Weights of a small mixture-of-experts language model, trained from scratch on English Wikipedia.
Size: 8 layers, width 192, vocabulary 8192.
Experts: 256 experts in each of 8 layers, 80 bilinear neurons an expert, a softmax router.
Training: a variant of SOAP for the experts, 438M tokens, 3344 steps.
Below are experts of layer 4 (counted from 0) of a mixture-of-experts language model. Rows are named router (the router's row for the expert), gate (a neuron's input weights, with its number), up (a neuron's input weights, with its number), down (a neuron's output weights, with its number) and show model dimensions 0-191. Each number is 128 + 24 x the weight over its row's rms, rounded and kept within 0 to 255.
After each expert's rows: a language model's description of what the expert responds to; "comes after" lists some tokens at least twice as common just before its tokens as in all text. This comes from a sample of Wikipedia text that the model never trained on. Tokens count by the router's weight.

# expert 51
router [137  97 127 123 129 154 117 137 159 149 138 133 110 149 117 115 119 104 147 146 148 111 132 182 118 122 150 158 110 157 128  97 102 140 147 118 136 120 110 151 161 150 112  98 147 128 141 107 158 116 102 108  88 118 133 124 172 135 101 111 134 111 140 125 169 148 149 101 132 109 172 138 156 101 125 157 167 141 150 156 173 128 112 120 157 157 109 152 171 141 108  80  96  80 130 119 128 114 127 123  98 110 134 160 142 127  99 172 175 116 115 144 113 111  85  90 127 165 125 167 122 123 164 122  65 120 118 124  99 168 112 140 165 107 152 123 130 113 147 115 140 158 112 118  85 173 132 101 140  87 146 116 167 122 150 124 122 149  91 145 124 140 125 123 140 133 123  85 181 106 163 128 115 111 142  92 147  59 132 159 111 120 164 132 165 101 119 131  85 152 126 128]
gate2 [149 171 150 131 162 115 129  90 135 121 147 170 110 150 166 116 103 110 139 144  96 116 122 126 181 114 154 106 169 121 152 105  78 129 132  88 124 116 101 180 114 142 107 122 112 112 131 147 115 122 101 129 124 154 118 126 138  87 115 171 148 110 143 153 176 169 152 135 167  97 151 141 163 134 137 131 151 150 122 123 148 154 142 105 151 109 125 153 146 111 148 223 147 128 112 142 142 151 109  89 158 161  84 167 123 142 136 138 119 150 161 135 122  95 129 158 132 140 122 134  91 134 143  83 128 131  93 101 147 136 106 116 130 142 133 110 139 122 145 118 114 159 131 154 128 148 102 154 144 113 143 147 111 142 134 112 156 107 112 133 148 120 127 130 144 100 112 112 149  83  46 115 100  94 147 111 100 113 109 142 127 112 144 101  98 146  91 152 174 141 122 153]
up2 [105 110 122 105 119 130 161 119 114 100 140 126 103 149  95 131 140 185 148 133  93 118  84 105 101 145 135 113 121 136 124 139 128 128 113 114 120 128 124 132 151 154 137 163 132 134 140  96 161 130  74 123  99 111 108 137 113 148 159 128 102 151 109 134 105 153 140 126 129 181 113 138 128 171 134 121 126 142 129 138  90  95 145 155 141 108 170 137  89 130 165 147 142 166  99 124 113 112 161 134 134 154  97 134  93 119 114 148 119 165 113 152 112 162  72 187 113 141 101  71 137 118 143 156 169 168 156 142 145 136 141 101  93  99  99 120 112 139 148 133 140  84 147 123 139 145 156 147 156 137 118  94 119 110  99  98 151 153 146 115 147 114 117 111  77 171 169 112  98 144 105 131  98 174 101 128  88 126 141 132 127 100  91  80  78 142 136 153 137 155 116 121]
down2 [147 167 128 106 106 131  97 114 140 143 160 135 114 162 141 173 122 140 135 142 158 103 140 128 119 120 111 110 125 141 134 136 122 140  96  99 125 134 172 121 142 136 144 147  93 117 148 151 120 142 128 154 146  55 158 131 155 112  96 183 149 111 136  87  86 148 139 157 135 100 117 125 131 125 155 123 125 143 107 153 132 117 129 108  87  75 150 122 149  72 109 118 120 104 103 134 114 196 134 113 139 161 133 155 128 136 145 151 110 173  99 149  94 113 159  94 110 137 129 145 124 130  74 128 132 109 124 123 125 125  97 130  81 135 101  93 117 132 171 142 153 131 134 170 129 102 160 153 134 153 134 145 137 105 139  70  57 125 118 129 171 115 128 144 170  90  86 126 125 102  91 100 119 143 131 170 113 138 117 159  95 135 109 151 124 135 126 143 128 117 167 117]
What it handles: Clause-opening words like that, which, who, where, whose after a noun, comma or reporting verb, as in "advised Wise that".
comes after: ",", " the", " announced", " stated", "\",", " said"

# expert 4
router [156  81 130 131 160 147 135 127  96 140 130 137 112  80 132  93  79 148  94  97 134 145 153 173 108  90 112 141 154 111 132  92 151 145 148  90 175 115 128 172  92 121 125 120 136 123 158 122 178 102 156 131 157 119  84 140 179 133  78 119 112 130  96 110 102 113 111 131 135 115 100 176 135 116 151 113 144 123 156 102 144 143 121 123 111 103 138  90  97 146 130 142 140 139 154  87 118  84 130 118 109 145 108 111 127 114 119 144 178 157 141 158 149 141 104 128 168 132 116 116 140 128 165 165 131 150 105 174 127 135 102 144 142 118 119 157 105 103 138 135 120 138 122 151 127 140 149 128 116 142 128 147  89 140 134 132 152 167  72 132 143 117 140 133 151 153 189 114 131 129 140  83  95 110 143 151 140  70 145 123 162 125  94  75 163 118 133 136 118 124 149 145]
gate1 [145 146 129 128 140 151 118 119 129  85 149 175 129 131 122 142  99 132 105 134 173 154  80  88 126 136 107 139 150  99 155 157 130 131 109 116 149  92 147 127 148 163 146 116 181  93 152 189 116 123 118 115 139 137 118 139  78 127 134 110 112 129 133 118 135 117 152 132 137 115 148 112  90 135 136 138 173 124 128 131 157 106  92 113 132 161 133 149 157 109 107 165 125 101 112 107 121 159 132 108  98 149 150 149  97 112 109 143  88 128 109 124 104  68 101  91 155 132  87 141 123 168  90 139 196 112 145 133 143 135 162 103 107 143 116 128  91 139 128 103 143 135 133 127 103 133 111 121 152  94  99 108 124 118 145 153 170 122 126 124 190  69 120 115 132  94 109 192 143 163 102 177 141 152 124 100 114 136 153 121 148 138 107 107 109 148 130 130 118 120 171 146]
up1 [184 134 143 146 173 182 104 147 111 140 176 151  94 149 119 132 109 130 100 125 154 112 135 137 147 108 129 156 106  76 123 203 139 150 131 120  91 112 127 128 115 151  97  90 183 139 123 141 154 135 152 121 130 143  90 132 113 119 106 113 121 125 148  89 141 137 107 124 130 151 155 119 120 182 117 131 153 159 112 169 158 122  70 116 141 117 102 145 112 122 115 131 155 100 131 129 167 119 136  77 147 146 101  99  65 122 105 149 127 166 127 149 134 155  92 122 115 135 121 130 170 153 130 131 117 154 127 121 127 176 171 127 104 113 123 116 124 148 124 100 121 142 132 125 109 138 142 113 127 130 106 117 139 109 137 121 163 115 119 134 129 131 129 114 159  94 114 190 134 158 146 115 179  93 109  80 108 116 152 140 143 149  98 104 141 130 120 106  87  85 149 147]
down1 [116 153 106 133 127 152 124 175 129 110 125 134 154 105 107 111 129 122 170 110 142  86 120 123 117 145 152 163 105 159 136 135 107 123 117 116 169 124 122  87 142 142  73 152 122 105 110 116  65 119 105 143 108 117 130 110 141 104 135 136  91 148 115 134 132 131  85  79 140 120 123 158 114 136 148 110 108 105 184 137 133 144  83 154 110 117 148 173 120  91 170 130 117 108 100 109 110 110 143 148 160 145 120 128 144 108 124 153 112 158 144 157 113 152  59 109 122 179 150 135  86 130 159 121  87 112 149 181 140 147 141 174 158 109 169 136 119 121 122 143 157 116 131 150  73 146 102 167 128 152 128  95 160 152 113 116 151 140 131 130 170 164 143 135 155  86  90 141 153 125 128 129 118 160 132 112 141 121 133 150 134 145 135 135 113 110 145  78 151 143 170 122]
What it handles: Pipe cells in election-result tables, plus day-word endings and time words such as weekday, Saturday, daily, early.
comes after: " |\n", " Sat", "4", " week", " every", "%"

# expert 30
router [ 87 124 156 132 155 135 101 116 129 111 125 123 112 175 109 144 106 122 108 147 169 125 146  98  94 116 157 117 127 190 167 140 142 107 150 181 187 129  88 156 145 142 112 154 146 122 125 103 126 132 130 148 134 167 141 130 141 143 115 108 177 109 151 125 134 109 104 118 136 144  91 129 110 128 144 122 116 132 139 136 132 131  84 151 162 163 189 191 126 138  90 125 112 112 135 122 151 121  88 133 118 124 106  94 114 128 117 117 108 135 158 114 108 142 130 141 186  77  70 131 148 132 145 110 102 142 115 143 144 137  97 142 148 136 119 129 155  96 140 109 127 133 121 153 177  93 115 104 155 113 161 133  91 125 169 146  82 111 134 124 118 114 105 129 118 134 144 125 114 118 170 128 122 105 150 145 143 170 153 114 163  90 137 110 145 156 109 170  80 163 100 144]
gate2 [125 152 109 167 108 136 112  97 100 155 154 146  78 112 169 109 137 129 130 152 174 139  87 152 127 137 107 157 122 127 147 128  84 127 129 134 125 113 163 156 120  87 110 129 153 121 133  96 106 114 155 124 117 139 133 118 156  95 152 173 138 123 135 165 148 154 122 127 150 149 112 126 158 121 136 146 127 146 133 156 205 144 101 115 158 131 128 117 171 115 159 124  69 103 120 152 134 140 147  94 133 121 119 132 112 144 116 121 103 143 119 137 131 112  77 132 100 129  84 115 123 155 132  93 100 163 146 107 137 112 117 136 155 178 107 126 160 151 184 107 152 149 142 150 126 143 136 138 114 100 147 153 116 147 134 129 137 135 131 102 160 113 145 120 123  86 108 121 113 110  77 137  76  67  71 137 112 108 108 166 119 119 127 105 113 143 123 119 201 137  99 143]
up2 [153 101 179  57 137 112 170 136  97 109 133 119 126 148  93 110 153 179 167 130 107 148 117  83 127 108 134 117 141 110 141 106 116 133 140 118  95 123 111 149 150 161 164 163  99 137 149 130 126 146 131  77 128 125 125 108 126 153 128 114 127 140 120  95 114 155 157 137 107 146 135 140 123 146 136 122 109 135 124  84  75 146 149 148 120 102 131 124 108 128 127 138 182 148 142  91  84 125 114 130 117 126 118 124  80  99 130 145 106 139  99 127 107 151 175 122 148  94 134 122 133 110 197 172 166 139 106 142 148 123 110  76 108  84  96 154 146 100 133 139 101 142 137 119  97 164 142 156 147 160 107 102 112 160 109 174 125 145 138 148  96  92 134 134 123 177 137 110 132 185 142 153 117 134 139  96 116 134 106 114 125 169 118 116 119 149 115 145 100 135 157 130]
down2 [103  96 157 107  79  77  98 134 146 149 162 126 144 142 114 136 102 135 117 140 173  99  81 120 154 176 120  97 144  94 144 137  93 134 136 133 110 126 169  93 183 133 145 130 136 120 111 122 177 133 169 169 121  57 141 122 136 117  86 150 133 150 157  87 125 158 146 147 120 116 120 147 108 146 133 114 116 138 101 124  85 121  96 105  84  93 119 142 150 115 116 126  94 101 147 141  88 128 100 138 114 143 142 162 142 140 114 143 118 120 155 144  87 134 128 124 111  88 112 156 147 118 106 127 132 115 115 106 151 117 111 122 135 112  85 111 105 135 114 144 133 126  96 148  96 127 109 129 138 153 159 132 187 130 132 103 116 206 123 114 121 118 145 155 114 158  90 101 178  84 149 108  96 147 149 114 119 120 140 109 108  99 137 116 109 154 119 127 150 127 139 111]
What it handles: Commas and conjunctions right after numbers, especially the comma after a year or day in dates: 1935, / Mar 6, / and.
comes after: "6", "7", "8", "4", "5", "3"

# expert 58
router [111 127 164  95 137 124 113 149 134 156 150 129 129 153 168 149  91 138 125 119 140 122 134  78  95 144  98 162  87 104 139  90  84 161 130  88 113 122 108 123 156 120 112 102 160 124 165 110 122 112 152 159 137  97 127 147  94 145 120 110  93  75 111 156 128 135 101  71 127 129 128 140 155 139 161 148  86 141 149 119 119 123 116 108  61 140 142 118  99 110 146 134 125 128 118 114 142 112 156 105  94 135 166 161 128 110 103 156 108 131 154 135  99 117 174 132 110 147 124 106 100 166  79 189 110 124 109 153 113 113  98 111 101 114 127 161 120 157 150 106 111 133 141 176 113 163  85  97 121 121 114 100 128 128 129 118 106 120 119 113 171 118 104 105 113 147 106 119 114 138 128 140 176 138 143 125 117 102 143  92 154 108 140 162 115 151 129 131  71 158 129 166]
gate1 [111 153 153  97 137 170 142 102 138  97 143 108 134 124 165 129 125 133 143 124 166 104 137 183 124 139 136 114 132 142 132  98 120 120 160 122 147 136 156 107 142 158 113 140 149 111 134 175 152 117 115 132 130 128  94 115 134 122 126 145 132 157 123 129 118 163 158  93 155 148 124 112 125 187  97 110 149 145 115 101 140  97 124 145 131 197 210  93 158 131 119  90 113 119 146 104 136 152 144 150 104 137 130 109  85  87 160 124 118 105 127 143  99  87  91 105 164 104 128 128 158 120 118  69 149 128 145 157 102 124 149 126 132 145 135 103 157 127 158 122 129 123  68 119 116 139 106 145 150 114 115 123  90 111 115 129 112 133 131 165  97  97 111 119  87 143 153 163 134 150 160 175 131 147 165  80 148 142 102 155 145 163 145 111 119 140 155 106 129 100 144 170]
up1 [182 140 149 114 140 154  69 157 111 152 139 150 140 135  96 116 141 126  82 124 104 131  97 166  99 114  93 135 122 138 120 100 155 114 144 162 157 131 112  99 134 150 108 161 130 146 143 133 100 124 105 123 129 193 121  97 132 107 105 133 121 143 130 144 113 138 145  78 176 165 162 123 137 171 114 149 163 181 130 122 137  94 124 107 138 131 142 162 163 159 101  77 128 128 141 138 147  95 134 111 141 141 106 111  77 129 175 145 144 155 150 100 128  92 108 129 143 105 120 138 149 109 165 154 101 134  84 144 106 140 137 130 140 157 129  92 158 115 136  97 149 138  87 148 104 126  99 141 125 139  58 153  96 122 146 114 157 128 115 139 141 139 120 116 100  88  98 121 113 171 135 109 149 130 125 123 130 139 147 131 125 110 130 108 180 116 126 127  85  86 163 122]
down1 [123 105 131 108 134 138  93 116 145 103 139 106 106 168 104 167 122 172 113 152  88 107 141 124 163 105 106 128 125 109 110 122 129 128 145 162 132 104 124 142 126 126 126 136 136 141 104 140 100 174 121 133 134  95 123 159 117 136  99 162 100  80  91 176 144 125  80  76 102 158 146 174 123  98 169 118 138 117 112 172 148 122 137 152 106 138 116 143 134 158 120 122 160 124 128 137 143 164 106 102 139 147 140 100 158 137 114 110 102  96 174 158 131 127 116 126 109 174 179  93 178 127 106 136 130  76  96 192 132 126  97 140 139 122 149 156 100 138 130 147 167  98 115 131  94 169 128 143 139 168 147 145 122 146 138 105 142 100 136 137 148 124  98 156 133 107 148 139  83 149 148 167 141 162 127 155 154 103 139 168 155 142 151 136 130 122 129 162 130 146 161 146]
What it handles: Inner pieces of personal names after a capital initial, such as U-ll-ah, H-ann-ah, Z-orn, often South Asian names.
comes after: " H", " K", " A", " U", " J", " M"

# expert 39
router [145 159  85 130 120 109 159 122 122 133 134 113 140 108 110 127 144 121 136 184  85 130 131 171  91 114 103 125 123 171 113 120  97 110 135 110 124 136 135 152 118  65  96 163 155 156 104  83 124 120 139 139 103 113 116 130 132 102 138 107 174 123 127 104  96 101 135 121 118 112 117 104 127 168 132 122 140 106 134 104 113  87 128 152 125 118  95 157 156  80 156  87 161 169 165  99  86  96 106 176 132 120 129 145 134 127 118 143 146  81 167 127 102 126 180 131 155  99 128 121 109 134 147 139 128 160 112 121 118 135  89 154 143  86 120 136  82 153 162 121  93 105 130 137 163  83 132 121 120 155 125 146 135 112 119 137 107 103 148 148 118 157 113 114 111 160 126 130  87 132 106 124 144 135  66 122 151 116 115 115 116 136 119 107 130  94 148  68 146 139 162 175]
gate0 [144 105 119 122 141 174 135 108  96 146 126 129 170  85 130 137 152 118 183 181 114 121 138 112 145 178 114 127 107 102 129 133  99 120 136 133 148 102  88 125 152 105 130 122 122  60  65 163 113 140 125  87 101 103 128 124 136 133 177 139 127 103 145 117 136 151 113 110 116 136 105 123 113  87 124 139 149 118 153 158 103 117  98 119 185 114 182 113 149 109 119 180 126 123 134 129 127 148 121  97 131 133 125 189 121 146 140 139 148 158 143 144 139 134 126  95 112 140 153 157 152 157  78  93 142 142 119 118 108 108  95 103 137 129  86 179  82 117 113 102 109 135 119 154 109 117 165  99 132 128 136 123  93 107 113 122 144 123  98 105 116 127 137 112 162 154 150 142 155  85 125 148 139 111 138 161 166  90  80 121  95 158 122 157 133 116 128 123 119 140 154 126]
up0 [123 104 126 150 127  93 109 128 128 147 122 116  93 133 151 116 123 161 134 164 112 167 169 148 130 154 114 141 128 127 128 124  79 135 134 107 151 126 116 126 124 141 101 124 103 154 143 162 155 131 162 114 117 134 113 146 102 151  93 140 180 109 156 105  89  97 135 118 106 137 158 159  90 136  95  99 112 139 135 126 124 143  98 104  99 154  48 138 137 125 145 152  99 107  96 127  87 160  88 123 115 157 138 117 127 102 135 116  78 154 122 101 131 113 174 132 122  91 128 136 180 145  91 121 131 167 143 140 159 110 100  70 143 117 117 108 147 121 117  83 153  96 127 106 131 106 116 153 139 104 140 131 153 138  87  90  96  78 124  79 122 179  95 135 135 160 142 137  98 135 156 142 126 106  92 101 157 124 144 116 134 100 131 126 112 109 136 119 155 148 110 174]
down0 [178 132 101 121 107 122 150 121  98 127 142 144 113 140  74 117 123 127 103  90 154 142 122 125 124 143 152 159 144 125 144 157 134 130 123 101 124 169 147 128 127 136 108 132 142 119 100 110 113 131 130 149 108  96 115 146 116 175 128 112 173 161 138  98 124 146 172 176 141 196 156 137 130  70 127 152 108 118 138 111  99 135 105 144 105 131 144 147  58 127  93 169 128  91 144 155 155 133 106  96  73 137 127 111 126 163 132 184 109 146 120 145 135 101 106 139 157 151 161 122 137  79  98 107 113  96 170 128 146 140 171 114 104  87 118 103  95 146 127 138 114 132 131 176 121 113 149 146 121 130  64 153 165 145 135 148 136 129 110 119 143  92 135 130 142 132 143 167 123 124 132 139 117 114 112 149 137 123 128 152  94  95 135 162 148 137 136 131 137 130  88 178]
What it handles: First tokens of cells or rows in infobox, chart, gene and election tables, such as G-ene ontology, US Top, Majority, Conservative.
comes after: "|", " (", " |", "R", "-", " |\n"

# expert 16
router [183 108 119 124 130 122 105 120 115 123 172 125 181 154 131 159  97 136 135 109 139 143 114 124 117 106 127 115 101 127 116  94  97 164 148 123 165 125  93 132  98 142 158 128 160 205 104 124 152 158  98 109 169 120 120  87 152 150 111 119 102 125 133 127 127 139 119  84 118 117 117 103 148 153 118 172  91 122 171 142 100 102 122 110 178 137 174 140 104 158 137 135 119 116 153 123 138 133 111 172 130 115 148 120 128 112  74 108 131 130  96 117 148 154 142 147 151  97  80 130 141 125 180 146 130 146 111 173  99 151  94 159 124 125  98 151 123 180 140 114 115 153 134 172 111 129 150  88  82 121  80 132 123 103 102 110 127 153 134 131 155 131 140 149 101 156 115 120 147 118  98  98 150 136 104 128 127  83 103 142 147 134 137 150 119 103 147 133 127 105 138  86]
gate0 [130  94  97 153  90 167 168  96 130 172  97  78 144 106 152 180 155 129 111 166 114 158 141 109 107 161 132 124 160  78 116 103  96 119 151 171 102 174 135 140 145  82 127 103 114  81  98 122  99 146  83 115  95  96 131 123 118 140 141 133  94 170 158 102 100 125 129  94 102 118 100 114 105 138 124  94 128 101 171 160 129 133 126 119 116 113 180 104 121 133 128 127 134 105 133  91 129 144 114 118 116 104 160 144 176 155  91 123 185 133 124 115 115 126  99 104 115 167 120 150 106 118 149  92 127 100 161 127 102 138 121 124 103 111 100 149  91 132 143 108 126 146 125 147 111 115 168 137 146 129 155 134 139 106 125 115 178 134 115 108  63 130 106 127 113 143 129 133 132 154 123 157 133 149 159 155 147 133  91 147 144 151 121 124 120 101 143 118 125 122 125 110]
up0 [116  93 172 136 163 109 154 140 134 133 170 162 146 162 101  86 117 154 131  86 127 108 130 113 134 125 131 144  99 146 119 131 124 160  90 133 150 109  89 168 111 137  79 119 112 120 109 171 112  87 207 152 129 141  99 122 122 132 122 169 164 102 109 106 113 145 143 142 108 139 151 137 127  90  95 113  89 111 126 110  84 138 139 147 130 155 119 102 140 111 120 143 159  99 130 142 113 125 142 116 134 124 134 134 127 129 134 111  39 107 143 119 129 121 184 158 191  98 132 148 130 177  96 161 115 122 136 117 129 123 131 112 121 131 145  90 166 119 136 124 122  99 138 129 148 115 106  90 123 111 123 126 107 123 109 116 118 124 158  76 141 109 125 139 165 144 128 156 147 108 121  98 183  81  74 125 161 153 127  94 116 123 125 124 132 130 103 122 117 126 142 126]
down0 [153 158 100 160  98 107 142 175 139  89  72  95  84 149 137 131 134 105 139 113 130 123 143 131 149  90 100 129 113 114 117 144 116 133 101 134 124 145 151 148 151 130 123 105 131 148 145 129  95 130  94 158 112 126 172 143 159 115  96  74  89 174 121 110 144 136 142 175 142 154 132 135 118 115 119 133 150 108 121 131 133 152 137 137 112 100 132 175 164 118  97 132 133 122  96 166 137 146 105  97 135 150  95 101 119 130 172 193 122 121 106 156 143 155 137 124 113 118 153  88 145  93 136 107 116 110 192 101 127  82 137 131 115 138 159 117 136 137 132 151 148 107 184 137 108 107 102 110 141 108  92 156  99 139 100  99 142 133 134 131 128 136 118 148 175 140 138 173 148 147 115 121 143  85 113 114 127 151 132 115 175  90  82 155 181 112 117 133 138 143 154 124]
What it handles: Periods after single capital initials in personal names and abbreviations, such as H.F. Gardner, O.K. Corral, J.League.
comes after: " A", " J", " No", " C", " W", " P"

# expert 46
router [161 144 117 113 112 146 180  91 180 143 165 172 149  97 138 125 175 115 140 152 131 115 113 137 139 139 129 108 106 161  93 144 142  99 140 108 126 148 107 110 153 135 136  84  68 124 195 113 132 125 157 129 100 137 141 132 112  99 137 155 136 124 126 148 138 146 133 114 112 116 144 120 131  88  96 142  72 107 130 120 131 101 132 114 128 147 153 127 158 122 125 130 105 108 135 169 135 136 167 147 120 155 120 130 150 121 136 121 124  94 112 107 133  93  91 128 120 192 104  93 103 100 149  97 124 156 120 105 122 144 181 132 146 151 169 146 106 152 150 109 146 103 151 145 180 126 130 134 127  88 161 113 173 106 170 130 112 134 135 102 107 106 159 131 148 107 173  99 163 134 124 114  90  91 154 137 113  85 180 148 144 133 104 108 119 152 112 147 120 135 130 154]
gate2 [132 169 129 105 112 160 101 103 101 138 150 155 122 157 177 147 113 117 122 164 180 187 140 141 125 153 161 136 121 103 143 157  86 105  91 107 131 107 128 147  95  99  78 119 103 120 104 119 109  90 123 111 126 139  97  98 113  70 128 162 118 107 112 151 108 153 103 133  90 128 113 177 127  93 142 141 134 133 138 121 142 145 115 110 154 157 120 145 148 127 149 156 136 141  92 119 125 147 150 114 112 140 152 111 126  56 119 103 147 115 157 104 150 115 125 155  94 151 125 158  85  85 143  95  73 130 145 131 143 130 141 130 134 132 114 118 141  97 154 149 128 144 159 137 142 146 162 123 147  91 114 138  78 148 119 128 121 107 150 126 161  69 113 113 140 117 119 161 130 141 119 134 139 114 115 139 121  90 115 138 113 115 104 113 132 105 120 138 188 182 164 151]
up2 [121 142 135 115 167 119 144 106 124 146 127 119 126 106  96  94 182 170 135 131 108 137 111 118 110 148 117 103 173 131 179 104 128 135 138 135 144 121 102 141 145 153 100 156  93 117 133 158 123 130  89 106 173  85 154 139 122 131 155  92 151 168  74 119 129 148 152 127 122 137 161 158 130 178 111 137 149 134 125 138 113 127 139 180  56 129 143 173 128 116 160 138 140 134 159 121  91 114 126 149 149 150 101 148 114 158 122 129 124 150  73 110  98 144  99  91 116 121 107 114 157 112 151 142 175 128 150 141 106 123 136 120 106 100 120 151 125  74 164 102 162  87 122 109 142  83 137 172 168 119 114 126 148 174  99 125 145 150 116 149 105 114 107 126 103 138 118 116 145 129 113 138  96 149 121 111 151 136  86 106 114  96 138  97 158 124  97 160 142 116 122 107]
down2 [158 146 140 119  94 102 130 115 114 184 133 119 102 141 141 143 103 164 116 125 169 119 106 157 125 123 126  76 137 104 140 118 133 135 125 134 152 140 152 135 155 160 120 163 122 144 127 153 156 135 131 157 130 125 166 147 131 105 116 157 160 179 152 101  89 177 153 148 151 133 115 146  93 128 138 163 139 173 110 149 123 121 153 141 124  97 154 183 122 105 133 170 132  85 112 169 122 156 136 134 146 119 161 129 163 164 141 127  93 132 121 162 107 120 112 100 150 161 117 137 156 135  88 133 126 108 102 164 128 135 150 140 158  98 104 125 115 127 147 134 118 107 106 142 141 135 102 148 124 166  86 120 149 102  94  99 125 191  86 125 162 133 145 141 135 162 124 116 157 107 105 114 125 149 112 172 144 149 113 122 103 127 131 124  68 189 114 138 161 149 133  74]
What it handles: Abstract nouns and their suffixes after the, his or possessives, such as assumption, stance, foundation, way, role, evidence.
comes after: " the", " his", "'s", " The", " this", " its"

# expert 59
router [144 148 156  93 118 130  84 149 115 138 133 126 111 106 105 102  89 127 140 133 133  97 160 110 169  98 116  82 137 164 136  94 181 169  86 114 117 172 123 149 104 112 104 108 121  76  92 129 122  98 139 145 166  80 135 139 133 124 110 109 150 102 135  98  90 193 140 124  93  91 131 131 118 162 146 160 100 105 143 150 156 110 104 107 126 154 149 124 131 135 136 116 103 111  99 125 116  91 132 119 130 107 142 160 130 132  79 106 113 129 153  91 127 142 121 140 100 151 122 112 142 127  70 137 169 147 103 156 138 146 122 147 111 131 101 137 118 163 180 142 109 113 142 139 129 153  96 115 124 114 163 139 104  93 107 117 107 154 155 120 157 126 126 166  79 162 122 100 125 130  95 123 139 102 148 145 115  75  99  89 145 141 122 150 167 146 123 124 146 151 126 115]
gate0 [ 95 151 133 135 147 143 101 114  76 136  74 117 133 136 127 167 166 140 189 158 166 118 154 104 153 127  85 124 135  99 177  97 151 124 156 145 141 162 117 124 159 141 128 139 104 136  81 125 108 122  88 151 110 102 114 114 125 138 136 112 137 134 161 127 148 155 106 116 153 128 108 133 100 118 103 131 125  79  89 152  98 161 110 127 143 118 161 102 111 122 107 154 142 180 122  95 170 166  98  99 145 133 121 157 112 162 115 145 159 117 111 133 111 127 114 133 146 166 154 144 136 119 130 123 150 124 127 122 124 176 126 146 114 135 125 130 150 104 169 155  70  81 109 106 131 114 105 126 148 122 145  79 126 159  89 146 166 137 129 103 128 149 115 108 155 115 131 154 118 120 104  94 163 129 129 103 131 121 107 155 117 189 159 159  98 130 153  99  95 153 126 114]
up0 [113 137  91 142 148 132 176 172 106 130 143 105 178 117 126 108 132 158 137 115 123 132 146 167  95 142 170 132 113 126  80 109 102 139 103 117 134  89 113 153  83 163 106  79 106 101 126 104 103 125 131 164 134 134 118 142 136 156 165 135 117  77 153 161  93  85 170 107 109 134 123 119 134 143 103 135 140 125 109 127 112 112 147 119 143 125 143 140 183 122 134  86 109 182  88 191 134 148 150 118  99 145 166 153 153 110 114 158 109 108 119 119 109 143 140 183 117 110  98 138 136 124 152 127 120 148 154 112 140 133 120  93 118  97 137 133 127 117  85 101 173 116 129 151 114 156 144 128 129 117 112 125 109  84 146 131 105 136 129 155 138 152 104 113 104 177 151 164 150 148 152 136 131  66 125 124 116 156 126  93 117 121 122 134 112 148 122  91 110  80 132  99]
down0 [130 115  90 140 105 115 110 148 129 129 119 142 126 114 100 142  95 133  95  90 120  99 132 156 118  84 130 123 139 147 100 133 131 134 138 121 150 147 134 155 125  98 127 115  96 112 141 117 151 118 152 142 112 135 107 117 172 154 112  76 121 148  78 139 118 135 156 175 107 136 146 171 152 119  65 104 136  92 106 123  92 158 115  98  60 102 122 120  91 124  84 117 164 120 142 149 112 105 115 133 154  89 131 123 110 112 117 174  91 156  99  98 173 125 128 136  93 114 173  98 148  89 129 141  84  98 126 119 143 150 161 118 146 113 100 124 143 189 100 187 102 134 164 143 123 114 130 112 129 118 154 135 168 129 148 134 154 132 128  99  96 124 134 100 140 114 131 121 151 126 113 144 141 151  69 123 136 149 168 119 127 143 135 147 162 138 126 142 138 107  95 165]
What it handles: Word pieces right after an initial capital letter inside foreign surnames and place names, such as P-alk-ina, D-ut-ra, F-alk-lands, G-unn-eswaran.
comes after: " L", " S", " N", " T", " O", " D"